From a checkpoint of a small mixture-of-experts model trained on Wikipedia.
Size: width 160, 15.7M parameters.
Experts: 6 experts in each of 13 layers, 1 pick a token, a softmax router.
Training: a variant of SOAP for the experts, 843M tokens, 6431 steps.
Below are experts of layer 5 (counted from 0) of a mixture-of-experts language model. Rows are named gate (a neuron's input weights, with its number), up (a neuron's input weights, with its number) and show model dimensions 0-159. Each number is 128 + 24 x the weight over its row's rms, rounded and kept within 0 to 255.
Before each expert's rows: "gets" lists some tokens that make up at least twice as much of what it gets as of all text; "mostly gets" lists some tokens that are sent to it at least half of the time. This comes from a sample of Wikipedia text that the model never trained on. Tokens count by the router's weight.

# expert 3
gets: " \"", "A", "S", "'", " A", "C"
mostly gets: " \"", "A", "E", "B", "I", "K"
gate9 [176 132 144 131 126 131 129  77 155 116 121 136 153 122 118 125 112 138  86 149 164 117 104 126 100  71 128 100 124 146  99 123 119 143  88 161 125 129 107 147 110 150 107 136 141 178  99 147 153 131 122 125  97 129 135 112  75  84 145 145 148 122 116 124  99 128 151 144 147  91 111  90 150 143 130 111 120 115 133 176 125 136 119 190 158 116 143 102 143 131 123 126 163 131 129 111 160 112 122 159 101  66 183 107 137 108 107 136 107 128 139  97 113 164 116 131 135 133 153 107 120 136 170 174 105 122 114  90  88 129 100 176 125 152 142 129 102 115  81  91  95 132 166 137 128 100  96  89 139 136  91 125 123 157 141 109 132 130 121 155]
up9 [129  95 163 118 139 150  87 126 132 105 114 134 118 122  91 134 105 123  92 115 160 132 146 113  73 140 214 160 116 123 101 128 140 137  84 121 129 107 106 147 124 148 117 135 154 148  70 145 168 109 152 107 132 105  79 122 146 113 149 126 139  90 117 132 133 145 135 170 112 106 126 128 138 163 117 130  94 108 152 141 115 122  92  59 118 151 114 169 117 163 113 115 127 120 128  85 120 144 133 164 127 123 167 147 128 163 121 122 137 142 153 134 117 138 125 107 131 153 111 122 146 140 155 172  83 109  68 120 134 162 121 152 145 128 130 158  72 140 101 100 117 156 112 125 133 166 121 126 123 133 168 121 125 124 115 103 117 162  98 155]
gate10 [111  93 143 127 182 119 109 140 141 125 106 149 135 151 169 165 141  95 113 139 145 143 129 125  93 126 146 115 127 148 155 110 151 135 101  84 110  98 130 120 149  92 116 119 154 179 116  98 129 128 147 107 114 128 122  93 168 114 136 153 138 114 128 139 161  87 128 114 153 183 125 107 156 134 121 155  96 132 127 112 152 126 100 108 128 102 104 131 123  97 178 134 165  97 124  96 120  98 113  67 119  52  63 123 112 143 175 122 163  77 151  99 167 106 115 136 130 132 157 121 138  98 147 153 143 148 175 114 116  97 125 162 164 122 111 112 157 143 136 129 147 104 114 116 104 123 125 117 103 131 131 110 124 124 115 127 118 133  93 125]
up10 [132  96 132 130 116  95 147 126 140 170 124 160  99 165 127 119 127 100 112 126 178 172 123 107 109 104 147 140 137 158 140 119 130 133  95 161 123 110 120 106  96 121 130 136 133 182 120 102 190 137 166 105 120 165 111 169 152  85 155 159  69 112  94 130 152 131 135 130 118 104 139 134 144 129 154 145 120 144 107 126 173  94 139 110 110 153 114 105 119 156 142 141 125  84 112 116 146 176 102 117  93 122  97 149 125 134 181 133 171 152 114 115 118 113 144 138  91 101 130 153 139 135 133 105 189 130 129 107  97 141 112 147 171 124 126 151 138 118 170 121 124 122 118  97 135 158 131 123  88 138 167 139 133 117 117 151 110  70 108 113]
gate11 [136  61 121 119 141  93 119 125 113 171 158 146 116 142 119  97 127  88 106 142 134 160 153 133  86 141 137 131 165  75 149 126 148 142 131 118 148 135 142  81 186 145 137 114  94 116 132 143 129 125 143 119 144 128 117 132 155 123 138 139 138 156 139 121 161 109 133 114 153 107 107 123 109 130 140 142 113 138 145 131 130  82 127 167 111 119  89 115 134  89 151 170 107 153  99 139 143 155 106  97 115 125 123  98 181 119 118 137 133 118 131  81 125  78 133 100 136 102 134 128  64 103 106  78 120 107 157 102 126 139 170 114 114 174 118  82 113 100 128 142 150 129 123 108 189 110 153 124 124  96 139 157 146 164 170 114 111 120 126 152]
up11 [144  97 105 160 145 147 140 161 125 130 121 157 109 106 137  98  97 113 159 149 134 170 130 107 109 197 104  95 142  81 107  83 137 157 157  70 137 131 134  61 162 139 130 131 118 128  96 100 137 147 140 119 103 130 118 115 104 104 133 103 125 135 123 134 100  83 174  91 117 136 133 139 158 116 158 126 140 136 145 162 149 114 102 155 130  82 107 131 105 133 117 170 120 118 111 147 138 172 111 130 125 122  96 145 150 124 132 142 173 120 163 114 129  78 138  96 149 116 140 126 121 120 118 139 133  82 141 137 123 118 116 127 102 140 110  59 133 116 109 169 154 134 134  75 131 154 162 118 142 111 108 155 125 129 146 165 112 140 165 141]
gate12 [184 114  62  84 140 152 128 121 110  96 186 107 140 126 112 128 104 102 167 150 165 171 144 111 134 117 129  84 141 111  86 133 101 122 122 134  95 140 160  65 132 124 101 134 172 184 154 133 140 107 103 135 106 149 120 124 102  74 115 113 143 144 100 152 146 111 117 137 135 117 105 128  99 166 104 105 153 109 135 143 147 141 141 138 131 116 186 117  87 113  91 142 126 125 127 111 140 105 142 148 146 135 164 146 144 107 122 130 103 125 137  77 109 128 123 116 134 102 179 161 138 120 167 132 138 134 155 111 138 100 119 122  93 140 111  97 150 155 140 108 147 124 168 142 116 130 148 104 149 108 123 132 132 161  83 113 102 130 120 131]
up12 [101  83  91  73 141 122  66 104 131 157 145 136 157 149 132 169 109 152 123 119 137 168  96 131 139 126 126 102 106 133 101 148 103 170 129 121  63 118 137 120 201 129 102  99 149 128 141  88  95 121 164 129 134  88 184 121 138  95  91 153 105  99  91 119 144 124 141 138 121 114 130 108 132 119 114 111 110 116 105 148 149 146 127 136 106 138 100 141  92 140 110 125 132 133 130 136 140 139 130 143 104 122 137 124 142 159 102 102 135  98 141  96 121 165 131 159 144  93 161 182 135 135 140 150 109 100 133  95 124 168 145 133 168 141 108 142 135 168 145 147  90 134 151 101 124 129 163 138 155  88 151 168 136 141  98 132 109 123 128 123]
gate13 [108 111 142 131 127 113 160 129 176 124 131 143 120 140 115 118  93 150 141 131 113 112 157 114 168 125 115 167 124 129 116 143 107 109 101 116 112 110 135 163 121 156 125 141 106 121 106 124  93 144 103 142  83 109  97 125  84 164 122 159 162 118 106 101  82  98 107 150 131 110 134 120 142  86 105 148 175 123 150 153 134 124 185 120  91 137 111 132 159 104 127 114 114 122  95 146 112 144 160 134 121 155 133  94 115  68 121 112  83 139 126 115 136 146  99 112  97 105 113 175 116 115 127 123 124 110  75 129 118 141 113  85  90 134 135  75 134 125  82 102  91 142  97 126 102 182 106 101 171 120 100 118 110 109  90 158 125 142 110 155]
up13 [149 128 144 148 164 138 122 141 101  93 124 131 172 139 135 111  97 125 143 109 132  96  84 142 132 150  89 148 117 103 134 151  97 133 150 148 111  94 167 147 122 134  81 179 119 135 134 153 118 162 151  78 124  88 110 148 106 108 127 134 136 167 155 106  98  94 111 113 166 106 119 119 141 124 125 142 192 134 161  91 101 121 135 143 154 103 138 110 169 156 140 157 156 160 113 155 149 159 153 104 104  88 143 124 157 106 156 115 132 184 142 151 127 146 110 136 125 123 125 107 127 166 155 118 113 138 135 174 127 136 158 116  72 152 159 144 140 124  91 104 122 124 135  95 102 148 134 128 115 142  83 128  75 125 117  99 119 121 101 145]
gate14 [120 131 135 109 167 120  95 107 124  88 135 161 151 118 164 157 122 138 161 120 151 136  81 132 141 132 200 107 143 104 135 124 141 186 124 175 123 115 140 131 147 141 130  70 142 134 116 161 142 158 119 117 146 118 131 107 112 144 133  63 110 103 100 122 127  89 115 161  83 117 124 148 123 127 125 156 128 116 126 146 101 122  94  96 133 134 138 133 131 111 109 156 142 130 120 133 101 144 120 114 104 122 174 103 144 106 145 125 122 153 114 115 131 147 143 123  77 149 166 123 139 141 107 140 140 130 140 143 124 158 101 150 136  96 128 193  73  93 157 125 163 165 146 132 133 101 173 174 158 113 131 130 112 163 113 140 142  82  94 109]
up14 [130 110 145 144 146 147 138 122 135 115 159 108 109 133 145 160 150 112  77 140 127 140 156 116 145 154 150 148 114 127 124 147 107 109 131 123  99 156  67 182 149 146 119 111 115 113 146 101 167 123 113 151  89 192  93 140 142 145 155 134 118 138 135 122 115 139  77 123 118 189 134 121 154 120 124 109  91  99  80 146 109 130 138 144 140 109 142  98 156 161 182 132 145 168 157 134 139 149 113 105  72 152 143 102 122 100  51 146 113 127 144 200 130 146 149 132 138 137 130 116 119 138 112 127 122 122 123 126 118 132 154 142 157 133 118 139 161 122 119 119 132 125 136 122  90 126  86 106 142  99 104 128 145  91  84 101 119 146 111  99]

# expert 2
gets: "\n", " |", "|", "-", "==", "==="
mostly gets: "\n", "|", "==", "===", " =", " =="
gate9 [128 112 145 142 116 123 127 153  98 115 125 125 163 153 131 106  83 127 109 105  68 111 103 126 125 133 124 148  96 153 156 108 141 121 144 160 147 118 123 102 141 130 149 125 141  53 158 137 152 151  71 188 143 145  95 165 129 147 128 115 111 120  85 113 139 163 114  93  88 118 132 192 123 179  75 118 119 123 146  89 121 156 128  88 132 102 124 153 127 145 131 125  95 101 156 130 112 129 124 125 110 104 111 125 142  81 123 122 109 170 127 112 138 105 111 111 119 118 114 129  99 106 137 125 156  66 177 122 124 117 117  99  85  79 111 137 113 120 123 129 148 151 123  96 114 141 111 123 122 126 163 134 144 158 118 117 133 153 138  89]
up9 [149 119 133  86  84  81 176 137 138 145 129 167 127 115 158  67 105 129 161 121 125 114 106 158 121 108 129 132 159 154 146 130 126  99 129 165 137 128  87 138 104 136 124  94 117 146 129  88 136  99  92 121 141 125  99 147 107  97 108 124 128 132 122  91 145 111 158 123 138 140 112 157 108 168  89  74 138 135 173 119 111  98 149 113 148 124 151 186 105 124 146 135 122 124 140 128 115 169 138 165 129 122  97 142 129 142 102 138 112 110 113  70 127  98  97 119 123 138 122 105 114 126 136 162 112  62 171 153 115 119  79 140 111 123 121  94 141 101 146 154 144 117 109 106 114 130 104 139 106 113 154 117 173 149 103 164  99 163 149 126]
gate10 [165 161 173 155 123 135 115 159 121 113 147 163 131 116 111 138 143 100 108 109 192 139  79 138 119 172 140 123 123 138  88 125 108 140 130 141 114 146 150 157 122 120 181 136 117 182 114 191 135  98 116 132 145  86 126 123 167 121  82 104 124 169 101 104  54 147 101 113 115 110 108 113 137 115 145 115 110 105 123 157 132 123 126 113 154 111 120 127 152 140 117 147  89  89 125 116 115 130 125 133  99 153  77  93 104 151 100 108 127 126 143 161 141 130 149 123 119 142 151 105 143 125 113  75 113 109 140 124 124 130 144 120 105 108 141 112 110 140 110 118  65 168 118 148 129 136 112 128 112 118 172 140 154 169  79 121 112 145 139 110]
up10 [ 88 101 120 115 134 147 135 138 137 167 104 109  83 166 141 104 157 122 129 151  99  91 117 122 122 208 128 109 108 129 110 181  98 158 130 157 142 175 176 150 135 166 114  86 154 144 125 157 125 109  95 116 127 128 123 120 148 113 143 139 124 128  83 130 152 103 110 141 128 130 125 137 140 153 140  89 116 123 104 113 102  97 127 102 101 127 122 136 136 160  99 134 132  99  76 129 123 158 114 125 156 159 109  74 176 143 130 119 148 109 143 130 122 138 109 123 102 114 119  98  94  88 140 152 100 132 110  84 168 142 128 143 126 174 135 113 140 108 146 156 146 152  94 158 150 141 157 106 119 133 164 117 154 145 141  91 156 146  90 109]
gate11 [121 177 115 137 148 110 119 134 121 117 149 148 108  94 146 143 113  70 103 113 110 120 147 151 147 104  97 187 122 140 132 123 145 120 120 127 134 139 150 110 187 131 107 134 139 124 102 127 128 171  94 101 121 111 100 133 135 153  98 149 139 158 140 121 122 154 132 135 120 137 141 125  56  69 145 126 145 162 152 115 168 132 155 139 118  97 145 107  80 151 106 147 121 120 153 152 132 152 131 122 100 147  90 136 126 120 104  96  88 143 173 113 164 140 127 109 124 121 114 128  68  95 117 105 109 102 118 142 121 116 138 140  82 134  61 104 169 170 124 153 121 138 137 165  86 111 152 148 115 147 112 129 160 121 125  96 143 115  97 140]
up11 [127 121 124 168 183  94 121 114 123 147 131 160 110  96 161 100 147 145 130 136 146 113 131 117 153 113 123 126 149 101 133 108  98  79 115 138 106 145 129 183  98  88 102 140 137 159  93 126 132 136 139  79 123  93 142 118 122 115 105 153 103 140 139 137 155 110 120 130  95 113 187 148 136 142 165 127 122 138 100 118 131 129 145 107 114 120 126  79 134 159 107 146 106 120 109 115 113  89 113 172 134 124 119 128  97 107 132 159 127 118 161 122 186 106 128 142 123 121  82 126 134 121 136 148 194 147  89 136 100 122  83 123 151 153 161  91 147  99 148 157 142 130 145 120 121 167  94  77 153 134 134  93 112  87 144 108 129 108 136  81]
gate12 [153 138 145 156 134 135 118 103 116 103 167 131 130 146 104 156 152 174  98 108 107 168 107 147  75 128 129 123 123  83 136 128 143 136 164  88 128  84 139 130 150  77 120 146 111 115 124 108 140 153 104 139 146 171 101  98 140 129 153 183 148 102 137 146 136 101 146  80 165 126 135 133  90 147  97 103 105 137 157  99 153 113 143  89 173 117 135 136 112 142  83 168 134 155 119 115 139 135  92 123 127 122 120 148 120 142 111 119 114 145  96 137 130 138 164 190 144 141 143 175 160  94 114 115 112 125 122 102 117 128 164 162 120 169 132 120 142 113 101 127 109 153 179  89 131 149 143 123 135 136 139  94 144 182 128 128 168 129 135 132]
up12 [129 142 146 214 141 121  75 123 139 125 123 106 124 125  89 129 180 149 158 119 167 143 115 170 100 114 141 160 119 100 154  91 108 123 171 119 109  85 123 138 144  72 117 127 129 156 144 102 121 130 136 121 179 137 138 123 145 128 177 138 147 109 154 157  90 102 157  99 141 131 150 130 166 156 109  74 115 108 138 116 152 122 136 114 129 114 123 135 143 152 146 156  74 149 150 139 123 105 130 141 142  93 117 126 136  86 113 133 126  96 128 150 146 134 141 134 137 110 137 176 134  88 159 103 113 157 132 108 173 111  89 147 144 142 140  96 140  98 104 165 124 103 130 117 119 145  96 146 142 105 103 156 150 145 156 118 150 132 155 118]
gate13 [154 117 192 173 140 117 157 142 170  96 114 136 183 109 158 127  96 134 130 107 155 113 120 119 156 143 127 128 157 171 129 110 161 103 102  89 180 109 163 154  95 155 158 129 122 137 128 134 134  90 163 114 114  86 137 126 150 133 151 114 128 115 162 134  89 119 148 156 128 129 105 143  97 152 115 112 134 122 110 118 121  90 171 152 142 133 179 115 114 130  97 113 143  61 130 148 145 144 131 131 100 103 122 126 100  99 116 162 108 172 117  83 106 129 147 131 139 123 141 149 156 126  98 133 138 161 128 125 119 119 120 123 142 118 120 160 112 106  86 129 108  97 115 150 141 118 114  96 113 148  99 107 185 129 170 154 163 125 105 152]
up13 [158 102 125 161 138 109 155 124 144 105 146 112 178 127 126 137 135 132 126 140 137 159 124 106 162 193 111  99 149 126 117 105  92  99 119 102 138 138 183 114  93 178 176 123 118 139 164 151 126 131 148 146 116 117 144 109 121 163  85 143 164 131 160 103 125 136 149 150 116 153  70 135 143 163  86 136  94 134 134 113 102 162 146 179 168 121 141 130  84 123 132 132 153 109 131 147 128 174 146 104  83  99 126 129 107 109 145 106 115 178 105 113 145 106 137 111 151 105 141 134 138 126 130 138 137 132 162 104 125 122 126 107 109 142 138 152 145 109  64 115 117 113 140 150 145  82 122 117 106 109 123 169 109 157 132 178 112 140 114 148]
gate14 [113 124 132 119 165 110 181 120 139 103 160 102 145 123 150 113 124  90 128 102 165  92 114 118  96 128 113 140  85 112 156 145 151 154 143 122 156 135 106 118 135  98 176  75 127  99 158 135 147 130 154 110 172 119  60  76 132 157 138 164 146 117 122 136 135 107 124 137 144 168 104 133 137 115 173 122 136 112 161 125  95 160 121 144 157 129 127 120 115 139 127 166 112 127  71 113 146 145 170 158 139 154  83 176 144 108 150 133 155 127 120 109 116 130 155  87 202 135 105 127 146 114 148 166 143 132 130 134 118 155 103 126 134  83 115 121 145 125 117 108 133 165 135 110 140 126 122 137  97 143  94 149 157 151 136 121 131 122 115 165]
up14 [ 80 134 134  83 137 123 115 118  98 140 164 133 119 107 105 140 133 133 167 140 128 136 128 152 149 135 153 191 122 153 152 155 121 137 122 156 190  92 116 138 115 128 104 133 192 146 108 140 138 129 139 139  97 150  74 114 138 124 127 111 171 128 121 168  77 124 154  93 168 104 118 123 157 133 105 145 124 122  97 136 122 133 121 134 149 129 196  95 123 125  98 105 164 106 173 140 116 136 163 119 108 131  97 137 128 145 158  97 116 112 136 157  97 169  90 101 137 102 112 164  83 149  91 152 143 156 159 101 117 109 134 118 133 146 145 118 137 100 103 127 105 152  99 115 116 124 110 143 154 128 145 113 141 151  90 144 117 104 160 152]

# expert 4
gets: " the", " of", " in", " to", ":", " for"
mostly gets: " in", " for", " on", " as", " by", " from"
gate9 [153 121 134 117 150 112 165 105 125 153 136 120 119  83 152 133 132 113 128 143 181 159 131  94 117 141 123 151  66  90 143 109 114 112 156 114 100  86 119  71 130 133 116  81 159 147 145 142 140 128 113 134 165 129 133 119 159 140 119 126 110 146 125 101 154 132 157  90  55 123 140 121  83 145 149 105  99 150 123 112 151 129 137 142 110  82 101 105 104 102 137  97 157 159 139  96  99 131 150 161 127 146 121 137  99 142 121  87  85 134  89 132 127 160 147  95 136 130 122 118 101 109 155 150  81 123  91 119 125 128 142  97 192 126 148 118 151 139 125 111 136 149 138 134 179 120 134 142  92 128 149 162 104 109 142 149 114 148 124  97]
up9 [149  91 138 120 127 150 127 129 158 120 134 142 152 138 139 154 123 122 146 110 129  95 141 159 154 124 138 125 120 152 128 139 132 136 138 159 132  96 120 140 114 188 131 166 139 135 136 144 154 187  66  98 104 129 128 136 101  99 145 102 133 192 111 175 114 155 119 149 153 126 118 127 161 123 125 110 156 163 167 108 118 123 134 137 129 176 126 158 125 105 128 165 138  96 109 130 154 132 116  91 130 112 138 103 100 130  97 122 119  86 141  82  93  56 121 149 166 106 134 112 115  84 139 112 133  85  84 178 114 114 114 137 132 113 113 129 156 141 139 135 104  95  94 110  81 150 131 114 160 113 128 104 157  96 138 106 138 114 131  93]
gate10 [159 128 157 173 132 125 109 110 160 139 113 120 117 167 116 122 119 118 102 118 139 115 131 130  97 163 139 134 155  63 122  80 119 143 141 148 143  99 145 128 151 118 137 107 144 131 134 135 104 166 163  79 107  83 140 115  99 151 121  91 114  99 131 106 115 100 166 124 137 162 133 138 108 162 165 124 147  80 174 139 152 136 137 119 153 133 164  93 133 149 114 153  93  96  96 159 110 129 169 127  91 184 145 168 113 142 106 149  66 145 144 152 113 151 144 148 135 127 131 120  95 142 135 125 160 108 105 129 105 141 137 145 123  99 125 107 157 139 114  98 127 132 144 114 107 104  84 134 121 178 138 156  83 168 141 110 125 103 111 125]
up10 [115 137  86 104 161 145 149 127 122 100 140 100 129  64 144 132 137 143 110 171 107 103 137 117 119 141 134 124 125 118 145 125 140 165 123  81  98 149  96 139 114  80 124 124  90 112 114 138 124 130 125 176 128 104 138 161 102 116 125 118 163 171 130 148 131 172 129 140  89 126 126 116 153 127 105 152 133 130  95 120 100 119 116 138 133 136  77 146 127 100 155 181 126 135 167 128 197 147  94 114 116  94 134 116 121 145 125 183 142 144 135 108 148 122 134 162  96 102 122 105 107 114 143 123 129 157 137 110 123 145 143 108 122 148 119 141  98 100 138 151 112  74 159 116 104 146 196 112  85 185 120 148 146 123  99 147 117 149  96 138]
gate11 [137 144 145 140 160 138 107 145 125  96 111  99 142 105 143 106 105 109 101 123 126 139  88 116 128 140 127  94 133  80  96  83 141 106 182 152 128 116 100 134 161  94  89 139 156 163 138 164  93 135 129 123  92 149 129 144 182 100 101 102 155  84 148 123 173 118 148 122 124 154 127 139 171 125 145 132 109 102 177 130 127 126 131 185 160  92 126 162 110 116 137 186 120 164 146 103 123 115  94 138 120 113 131 153 135 147 118 124 152 132 133  96 167 103  95 128 117 110 127 148 147 125 117 127 160 107 113  94 130 129  79 155 119 135  95 137 103 153 153 132 106 121 127 121 121 127 137 159 157  98 149 127 131 125 142 107 176 113 187  95]
up11 [126  95 108 124 114  97 137 163  87 185 134 116 131  95 128 129 167 113 123 129  94 113 105 137 131 163 179 128 148 119 138 130 128 121 115 124  90 202 139 142 125 114 157 125 108 128 129 117 129 128 135 148  94 116 152 139 107 150 110 155 115 147 112 106 142 117 152 118 102 168 111  82 141 122 139 144  81  64  97 120 140 168 142 104 114 119 121  83  94 120 162  78 142 124 122 134 141  97 149 160 147 111 155  77 122 116 124 138 132 142 133 148 138 157 130 114 101 142 137 130 106 125 135 149 180 121 137 143 130 155 166  77 152 103 109  76 133 116 121 141 112 113  84 143 126 125 129 112  76 113 139 128 102 164 136 128 142 124  82  83]
gate12 [135 137 151 157 144  99 116 144 124 116 116 141 130 124 172 171 163 138  97 121 140 101 162 154  88  96 144 111 127 119 165 155 151 153 130 161 140 127  74 139 125 119 129 127 164 120 182 132 126 137 149  81 162 121 150 126 110 122 120 121 153 191 137 114 144  88 157 130 176 134  93 118 110 111 138 157 127 147 157  97 114 173 136 109 105  65 149 145  99 145 155 146 138 124 149 162 119 138 113 134 152 144 125 134 164 145 156 116 124 151  79 151  67 174 130 113 140 131 117 129 153 127 119 169  87 138 129 145 103 136  80 143 116 106 115 133 144 100  93 159 108 153 127 135 109 108 117 159 144 121 123 165 144 110  95 147 125 104 113 121]
up12 [117  89 124 126  62 134 132 100 139 128 146 143 162 113 122  85 136 107 139 128 123 137 143 152 127 112 125 108 117 119 104 120 168 103 163 155 109 157  93 141 129  81 119 152 151 130 120 137 141 115 108 126 139  95 103 119 148 163 124 120 116 176 143 129 122 117 141 133 145 101 151 175 194 138 126 120 144  98 100 141 162 182 135 139 117  96 118 151 100 139 132 125  87  84 143 130 137 118 163 104 123 145 153 131 125 122 138 132 123 173 101 142  76 129 148 106 109 135 141 128  89 142 129 159 102  82 143 107  98  90 134 117 107  75  99 123  76 126 118 130 116 129 168 117 167 137 137 154 168  99  84 128  89 153 140 135 105 164 103 111]
gate13 [129  90  81 134 145 140 135  98 159 151 121 123  84 107 154 145 126 106 148 136  99 157 160 140 128 129  96 143 134 116 118 123 145 140 128 143 165 107 138  83 136 155 119 124 119  84 103 129 102 141 133 172 132 137 151 126 157 154 143 130 144 151 167 113 168 132 113 139 104 112 137  81 154 120 114  97 134 148 142 147 109 136 145  92 140 139 161 129 101 123 171 117 152 162 114 125 121 156 170 149 157  46 171 142 123 141 160 114 117 150 131 140 159 151 146 142 161  78 182 125  89 115 146 163 138 120 139  95  98 126 174 132 129 146 107  86 154 129 106 103  80 100 112 102 122 134 119 131 157 106 118 138 126 102 124 138 145 145 120  79]
up13 [138  97 122 120 122 100 175 127 121 133 116 133 109 128 130 117 125 142 104 130 128 141 167 106 106 133 120 122 159 124 155 133  87 138  99 187 171 108 127 124  89 128 138 106 103 144 138 149 121 125  86 116 148 112 168 120  86 154  99 141 158 151 153 125 111 162  94 186 157 102 149  98 154 146 102 107 110 178 143 150 156 107 155 151 160 124 123 147 101 111 140 195 104 142 142 146 113  97 147 142 146 109 135 130 148 145 161 139 140 114 144 136 143 107 107 140 131 118 126 133 129 131 153  91 126 103 105 150 133 112 117 160 102 124 150 132 185 126  63 147  71 131  97  74 130 147 129 150  91 136 154 136 104 119 170 116 153 125 149 100]
gate14 [ 85 108 141 138 139 127 155 110 106  96  91 126 132 113  84 108 102 154 121 110 139 175 117 144 105 149 114 140 105 106 158 138 128 109 144 144 118 103 100 105 139 115 117 131 151 116 117 120 112  99 112 123 122 103  80 130  98 130 125 118  70 129  78 110 159 108  78 139 126  77 130  79 117 147 103 107 161 104 103  98 134 125 141  93  99 117 145 132  92 119  97 125 149 145  96 152 115 104 132 122 131 139 139 132 120 128 102 102 150 122  73  88 118 144  92 100 118  77 135 120 171 120 111  67 124 144 155 170 121 154 169 146 119 142  94 160 123 130 108  76 145 136 144 103 135 141 113 114 147 125 155 138 114 175 127 111  95 166 140 116]
up14 [154 107 146 129 108  88 147 132 110 129 147 191 145 103 154 133 134 148 170 123 108 143 108 167 161  90  91  99 156 142 136 134 147 121 136 166 138 128 115 136 124 125 137 100 133 120 122 113 120 158 113 153 119 104 163 139 171 118 151 163 130 147 110 136 114 126 126 124 148 106 128 141 104 147  96 152  92 158 178 137 126 162 131 127 133 139 142 140 148  80 114 110 106 119 198 139 117 123 112 148 126 133 104 111 153 166 133 109 125  93 149 176  67  75 127 183 157  94 109 149 140 126 166 152 173 133 134 119 156 105 124 159 167 139 145 150 151 125 112 134  78 181 141 135 125 135 151 134 108 118 118 142 130 135 109 144 169 130 162 130]